python train.py --num_hidden_layers=15 --hidden_size=256 --n_experts=10 --experts_per_token=1 --d_expert=352 --d_shared_expert=0 --hidden_act="swiglu" --moe_layers=[0, 1, 2, 3, 4, 5, 6, 7, 8, 9, 10, 11, 12, 13, 14] --router_score="sigmoid" --normalize_top_k=false --routed_scale=2.0 --balance_loss=0.000913 --balance_bias=true --router_noise=0.05 --scale_expert_input=true --init_std_router=0.0282 --lr_router=0.00194 --num_attention_heads=2 --num_key_value_heads=1 --head_dim=128 --vocab_size=8192 --norm="rmsnorm" --norm_place="pre" --norm_eps=1e-05 --positions="rope" --rope_theta=10000.0 --rope_fraction=0.75 --qk_norm=true --attn_scale=0.0884 --tie_word_embeddings=false --parallel_block=false --init="normal" --init_std_qkv=0.0334 --init_std_o=0.0061 --init_std_up=0.0334 --init_std_down=0.00368 --optimizer="muon" --learning_rate=0.00692 --beta1=0.93 --weight_decay=0.062 --lr_head=0.00388 --warmup_steps=50 --schedule="cos" --final_lr_fraction=0.1 --batch_tokens=[32768, 65536, 131072, 262144] --max_seq_len=1024 --doc_mask=true --train_tokens=400300000 --max_steps=3260 --dataset="wikipedia_en"
Below are experts of layer 10 (counted from 0) of a mixture-of-experts language model. Rows are named router (the router's row for the expert), gate (a neuron's input weights, with its number), up (a neuron's input weights, with its number), down (a neuron's output weights, with its number) and show model dimensions 0-255. Each number is 50 + 15 x the weight over its row's rms, rounded and kept within 0 to 99.
Before each expert's rows: "raises" lists some tokens whose logits its average output raises strongly, later layers aside; "gets" lists some tokens that make up at least twice as much of what it gets as of all text. This comes from a sample of Wikipedia text that the model never trained on. Tokens count by the router's weight.

# expert 9
raises: "as", "P", "im"
gets: " T", " S", " C", " P", " B", " D"
router:41 74 36 46 53 52 58 55 49 44 27 33 37 41 31 45 29 66 72 17 63 36 47 65 60 36 51 58 64 03 47 33 43 52 63 53 25 37 54 47 40 74 69 43 33 53 33 75 75 33 48 39 53 24 49 44 61 55 48 37 33 43 28 63 50 46 53 27 72 55 71 31 62 41 36 48 49 28 76 62 30 33 67 49 39 33 43 53 59 55 25 52 61 41 47 37 51 49 37 49 49 60 72 28 34 37 34 45 72 48 54 51 27 74 59 38 27 44 72 23 54 66 67 46 70 57 61 66 76 76 52 48 33 33 14 39 34 71 65 44 50 67 46 56 51 30 34 37 67 45 78 84 45 37 39 27 71 40 46 58 81 43 49 55 25 40 24 36 47 46 66 42 58 29 55 66 39 45 43 60 28 53 36 54 61 45 61 84 69 58 42 51 44 56 48 30 50 30 42 34 21 44 65 62 63 52 20 46 61 34 54 64 45 37 47 62 51 28 42 40 39 42 73 48 18 74 41 53 66 32 24 34 37 69 79 41 47 48 76 50 45 73 43 75 46 39 49 50 48 24 30 46 48 58 55 53
gate8:34 50 46 48 84 69 54 79 17 35 70 55 53 18 52 36 39 70 33 53 36 44 54 51 69 27 42 49 65 35 30 35 78 67 50 82 66 52 46 41 30 62 33 47 33 48 45 50 54 30 48 52 67 51 61 39 76 41 79 46 45 24 50 53 57 47 51 38 50 63 44 48 51 39 53 31 44 41 64 52 39 24 49 59 72 47 55 38 63 26 23 57 51 48 72 48 43 39 42 45 28 30 52 59 80 72 69 59 16 73 78 50 27 46 47 31 37 69 62 65 39 33 60 33 42 68 35 70 73 89 56 46 78 61 43 61 32 35 53 87 42 73 65 54 56 73 61 53 51 50 32 41 44 50 73 43 49 51 45 52 40 24 43 29 43 68 48 70 52 44 57 36 59 13 49 43 52 66 41 71 55 52 18 49 49 50 13 44 49 43 39 68 37 46 40 47 66 48 37 60 55 59 07 43 50 34 24 41 33 44 50 46 38 59 32 58 48 42 52 50 53 53 47 46 74 39 61 56 38 42 63 47 40 45 51 67 52 80 73 53 78 48 39 44 54 75 63 47 94 47 53 53 57 63 69 72
up8:33 19 51 54 73 45 45 48 62 51 24 70 49 30 73 65 48 50 03 73 45 41 35 78 57 44 65 59 68 59 43 85 72 55 58 55 72 38 64 53 64 47 52 31 18 55 75 73 22 63 29 50 42 71 44 71 21 41 50 61 56 33 59 55 62 50 65 45 62 60 32 39 76 23 50 42 51 20 52 44 28 37 42 34 33 46 45 45 56 24 61 33 40 52 44 38 57 47 65 50 51 54 46 24 45 55 49 49 57 65 60 40 28 83 50 16 46 62 34 47 62 55 82 65 63 42 54 71 46 56 49 54 33 50 70 45 63 43 57 69 62 71 46 47 35 30 57 49 61 51 41 29 55 42 16 65 47 33 68 60 64 46 66 69 38 39 56 49 60 60 53 63 65 35 31 69 84 52 64 55 49 85 45 44 66 57 35 27 64 54 45 61 51 54 71 43 60 52 41 48 67 28 67 23 71 37 48 31 25 56 38 86 42 45 40 46 45 53 46 39 32 44 44 39 50 29 42 34 74 71 83 58 50 65 50 41 71 36 66 34 47 44 73 74 58 64 31 64 38 47 48 70 46 62 70 33
down8:43 56 48 55 41 62 66 61 35 61 58 77 21 75 70 68 41 51 31 58 43 46 73 63 47 53 69 31 39 50 33 50 44 54 52 62 60 71 55 25 48 55 64 74 51 71 36 68 54 49 35 69 43 53 31 53 33 76 71 36 74 46 42 44 72 54 41 50 59 49 62 62 43 65 19 37 27 39 65 52 57 52 52 38 63 43 54 69 58 76 60 45 69 80 61 57 48 40 63 45 24 43 55 50 52 52 50 40 20 71 52 46 42 26 57 57 31 42 32 31 93 47 89 25 46 26 33 28 21 60 53 37 67 61 20 58 81 92 43 60 75 44 38 16 42 54 52 43 53 46 44 61 20 56 73 56 50 43 55 28 77 64 59 76 57 48 49 48 36 49 59 50 47 58 46 62 66 48 57 40 71 26 54 24 56 60 56 35 64 33 40 61 54 50 53 61 90 38 43 43 45 52 60 53 49 68 37 19 65 77 61 56 57 87 64 32 88 43 70 45 31 37 44 62 58 48 59 57 60 51 32 70 40 43 27 52 48 39 52 42 67 56 53 55 56 45 53 42 38 60 58 44 32 64 24 44

# expert 2
raises: "\n\n", "\n", " The", " In", " As", " He"
gets: "\n", ".", "\n\n", " (", ")", ";"
router:48 60 16 53 61 80 55 43 47 49 54 68 53 37 23 49 29 59 49 59 63 65 62 35 65 51 18 58 56 35 51 22 52 43 46 38 53 47 28 47 64 74 67 33 68 40 48 73 64 66 64 52 80 49 35 49 54 66 59 30 68 41 44 60 44 49 64 25 48 50 53 55 51 06 43 40 54 63 51 40 66 28 63 54 16 77 47 41 58 45 37 72 46 43 45 67 67 34 43 36 49 61 33 50 49 56 33 47 84 54 65 62 46 65 35 56 40 51 37 78 39 38 58 69 55 66 49 43 61 77 58 23 35 45 40 58 26 46 72 54 32 69 38 39 40 56 48 54 51 00 62 76 59 40 34 67 60 59 37 52 57 50 72 34 75 33 44 39 33 25 72 56 64 38 45 60 49 44 49 54 43 40 52 38 56 65 59 38 64 60 60 48 53 56 66 70 81 49 41 64 29 70 38 66 45 23 49 56 77 16 40 61 34 33 30 69 57 25 45 30 33 33 38 48 56 53 47 42 49 51 27 66 22 56 50 14 67 51 70 50 63 27 66 64 36 51 14 55 36 55 51 21 29 62 54 44
gate10:46 61 41 46 53 55 51 50 62 52 63 49 65 39 70 50 66 55 57 43 51 69 48 57 34 50 58 54 48 76 52 63 64 45 50 62 49 69 33 57 60 41 50 38 42 38 33 51 68 45 42 54 58 56 62 47 43 53 40 27 53 42 51 30 56 34 59 63 50 60 63 49 64 32 40 59 47 40 28 53 48 50 52 32 50 32 13 62 58 61 52 48 47 83 44 42 24 76 56 55 50 45 49 47 73 62 50 34 66 60 19 92 42 55 68 42 48 50 71 38 27 38 48 64 43 84 54 50 16 30 89 31 39 41 82 39 51 68 53 38 37 39 18 42 24 35 34 50 79 42 54 61 51 43 59 55 55 57 47 28 60 65 37 27 64 42 55 43 30 30 30 49 56 51 54 12 57 43 39 21 77 48 36 60 59 66 48 40 43 77 86 37 14 41 57 56 45 45 55 26 70 57 49 62 39 53 67 50 43 80 58 22 59 22 44 71 26 68 69 64 70 46 45 20 39 46 72 35 68 47 60 19 38 99 74 63 49 29 53 66 51 29 49 46 43 40 35 49 40 57 46 44 45 62 47 77
up10:39 56 60 70 28 71 87 58 42 52 69 56 20 21 77 40 46 54 57 39 48 52 55 59 54 59 39 30 28 75 59 72 59 49 60 57 61 48 29 39 34 51 45 40 51 54 19 74 57 41 50 43 47 66 40 30 34 39 18 51 61 58 55 47 51 45 60 39 49 53 62 69 43 35 43 48 69 30 26 62 43 68 65 47 59 30 26 61 21 66 64 73 56 88 52 50 38 33 71 51 58 16 40 42 46 50 54 46 70 56 51 56 50 46 64 51 67 48 49 48 40 46 48 38 36 59 43 50 13 41 60 52 45 33 68 65 67 71 43 35 47 54 43 48 55 03 48 29 87 37 49 78 73 45 58 58 52 41 40 48 34 75 36 21 59 33 68 34 47 64 51 45 69 42 89 40 69 19 46 48 80 34 54 64 60 54 61 36 54 65 57 36 25 30 63 47 75 52 49 37 49 68 62 58 33 55 40 36 70 50 42 68 48 40 54 44 68 87 48 60 63 50 53 69 39 50 51 39 33 51 84 20 46 38 26 56 44 23 53 59 50 42 37 54 35 42 56 36 51 68 76 49 33 75 33 39
down10:14 62 23 44 38 52 78 51 48 66 32 15 47 24 90 76 65 45 75 47 54 68 46 51 44 52 65 53 54 85 40 41 43 74 30 46 60 51 70 49 52 50 20 39 34 49 42 55 71 60 59 26 56 64 46 43 45 68 37 58 32 42 58 50 42 30 67 41 66 52 64 33 57 30 25 43 60 31 47 37 36 45 56 55 50 30 35 69 32 32 44 29 64 45 54 61 16 36 28 51 51 35 31 30 78 14 50 50 68 72 46 64 33 53 65 32 51 47 52 56 41 42 55 41 39 64 66 64 08 28 49 36 47 52 65 40 29 36 44 33 30 74 57 55 40 74 59 47 37 75 56 88 71 46 32 88 49 53 42 98 43 49 39 48 63 51 48 61 41 68 50 58 44 33 48 45 40 55 63 37 52 51 54 38 46 78 73 44 25 56 42 64 61 33 47 66 53 83 35 39 67 38 68 52 63 53 51 61 38 22 59 63 35 50 41 65 41 73 51 43 68 64 20 38 49 59 67 40 61 50 44 59 62 50 53 45 34 50 35 62 36 42 47 43 56 61 36 54 28 44 28 61 58 56 62 53

# expert 1
raises: "000", "017", "018", "020", "0", "016"
gets: "1", "2", " |", "0", " | ", "–"
router:51 45 73 21 73 34 55 63 37 45 64 37 43 60 57 44 39 57 60 51 74 49 67 26 43 63 41 45 56 65 45 39 50 44 50 49 59 47 62 59 45 69 49 42 65 66 39 69 42 59 54 68 50 45 54 73 65 40 34 60 35 42 40 62 08 62 55 47 55 65 58 32 60 27 48 49 41 61 54 57 32 47 51 53 16 39 51 31 48 48 53 90 47 55 49 60 47 45 63 52 44 32 65 30 57 38 52 00 86 29 41 67 53 70 42 50 12 34 60 51 24 38 57 43 58 46 56 64 36 63 65 22 53 48 00 59 51 37 60 68 47 63 60 46 64 58 25 36 58 34 37 60 67 52 28 52 69 65 33 57 45 42 47 36 63 45 24 44 54 23 45 49 64 50 70 50 59 51 37 84 56 44 60 46 70 61 62 56 50 45 74 49 27 56 59 48 61 60 39 56 37 36 42 64 59 33 53 52 88 67 37 58 14 46 22 77 48 66 32 45 28 31 38 55 58 34 33 50 67 63 24 36 40 51 60 55 56 63 81 44 76 34 82 66 54 74 66 69 55 31 46 59 52 58 75 37
gate10:46 52 47 81 40 67 37 54 40 48 41 25 51 51 38 70 59 34 38 69 79 60 36 36 69 33 43 78 56 25 54 33 57 23 66 44 61 59 34 45 56 34 41 48 46 30 46 52 70 63 51 59 43 43 46 82 45 35 33 39 53 57 59 24 39 66 55 24 80 54 50 69 58 35 35 63 21 70 54 47 36 66 45 29 50 52 62 60 46 67 66 37 30 55 65 57 23 96 43 71 61 57 71 53 38 62 21 55 53 27 48 66 46 33 36 70 44 77 58 34 66 48 68 19 55 50 56 61 76 64 62 61 52 73 45 49 45 28 73 50 71 80 46 42 31 60 53 76 54 76 66 34 81 60 39 50 53 44 59 69 40 66 47 50 44 52 49 43 58 50 46 53 36 48 53 34 31 36 55 62 51 56 53 65 60 56 31 54 59 30 52 43 62 60 45 47 65 49 22 27 34 44 45 36 46 23 26 51 27 74 57 46 38 57 53 67 46 38 63 33 57 48 31 41 38 53 40 68 38 09 55 98 31 71 54 43 25 36 36 38 59 36 67 45 74 58 59 46 54 61 82 35 46 33 69 40
up10:48 32 68 39 21 40 29 55 39 46 54 42 40 53 34 62 53 34 41 69 74 61 55 30 60 51 47 67 44 24 72 57 62 22 63 40 50 65 44 63 68 53 21 44 32 41 38 40 48 66 69 39 35 75 37 51 44 56 55 61 70 64 38 17 48 46 63 55 80 80 64 91 53 11 42 37 12 68 51 58 54 79 29 29 76 38 56 67 33 47 52 34 24 44 44 35 40 67 50 81 41 51 39 55 45 59 40 54 62 42 68 55 28 34 21 56 51 70 46 49 61 55 47 45 60 50 49 49 57 43 53 53 68 70 45 53 59 19 61 37 67 68 45 28 41 69 69 60 33 76 66 49 84 60 41 42 53 55 30 58 48 56 49 45 43 33 47 48 66 29 58 30 41 56 49 42 45 16 28 56 82 63 39 48 70 45 29 66 55 36 53 53 52 67 70 72 56 58 40 54 29 70 29 50 36 34 55 42 50 56 56 52 60 50 56 78 50 43 49 36 49 77 46 49 27 82 33 47 44 41 40 74 38 69 57 56 35 59 38 57 62 48 73 45 53 54 43 23 72 28 69 61 23 77 56 34
down10:37 70 59 67 50 62 62 48 69 52 38 50 65 60 56 59 34 48 60 40 57 46 63 36 57 59 52 73 48 63 67 36 45 55 36 14 59 76 40 40 40 54 40 44 35 58 43 39 59 65 32 36 43 45 64 92 39 55 37 73 46 32 72 65 71 29 60 78 64 27 21 83 36 17 46 54 69 45 77 56 28 34 58 29 61 60 77 58 38 55 54 36 57 27 58 59 61 42 64 52 41 67 55 59 68 18 85 65 62 51 59 78 24 42 63 46 74 34 40 53 49 42 46 51 00 44 47 50 35 62 47 36 51 47 56 44 54 15 56 35 38 77 50 32 38 77 51 52 39 61 52 44 40 64 68 28 61 70 57 78 33 52 25 46 49 63 55 54 36 63 41 24 52 40 43 56 55 37 61 46 65 64 45 49 79 48 36 35 67 60 65 49 61 47 51 53 49 78 58 65 22 61 46 63 43 27 56 63 44 56 49 51 44 66 49 47 35 66 51 43 66 68 47 33 50 29 51 50 76 48 58 72 32 60 48 57 26 58 51 41 45 27 46 43 62 70 72 52 37 43 51 33 70 55 64 25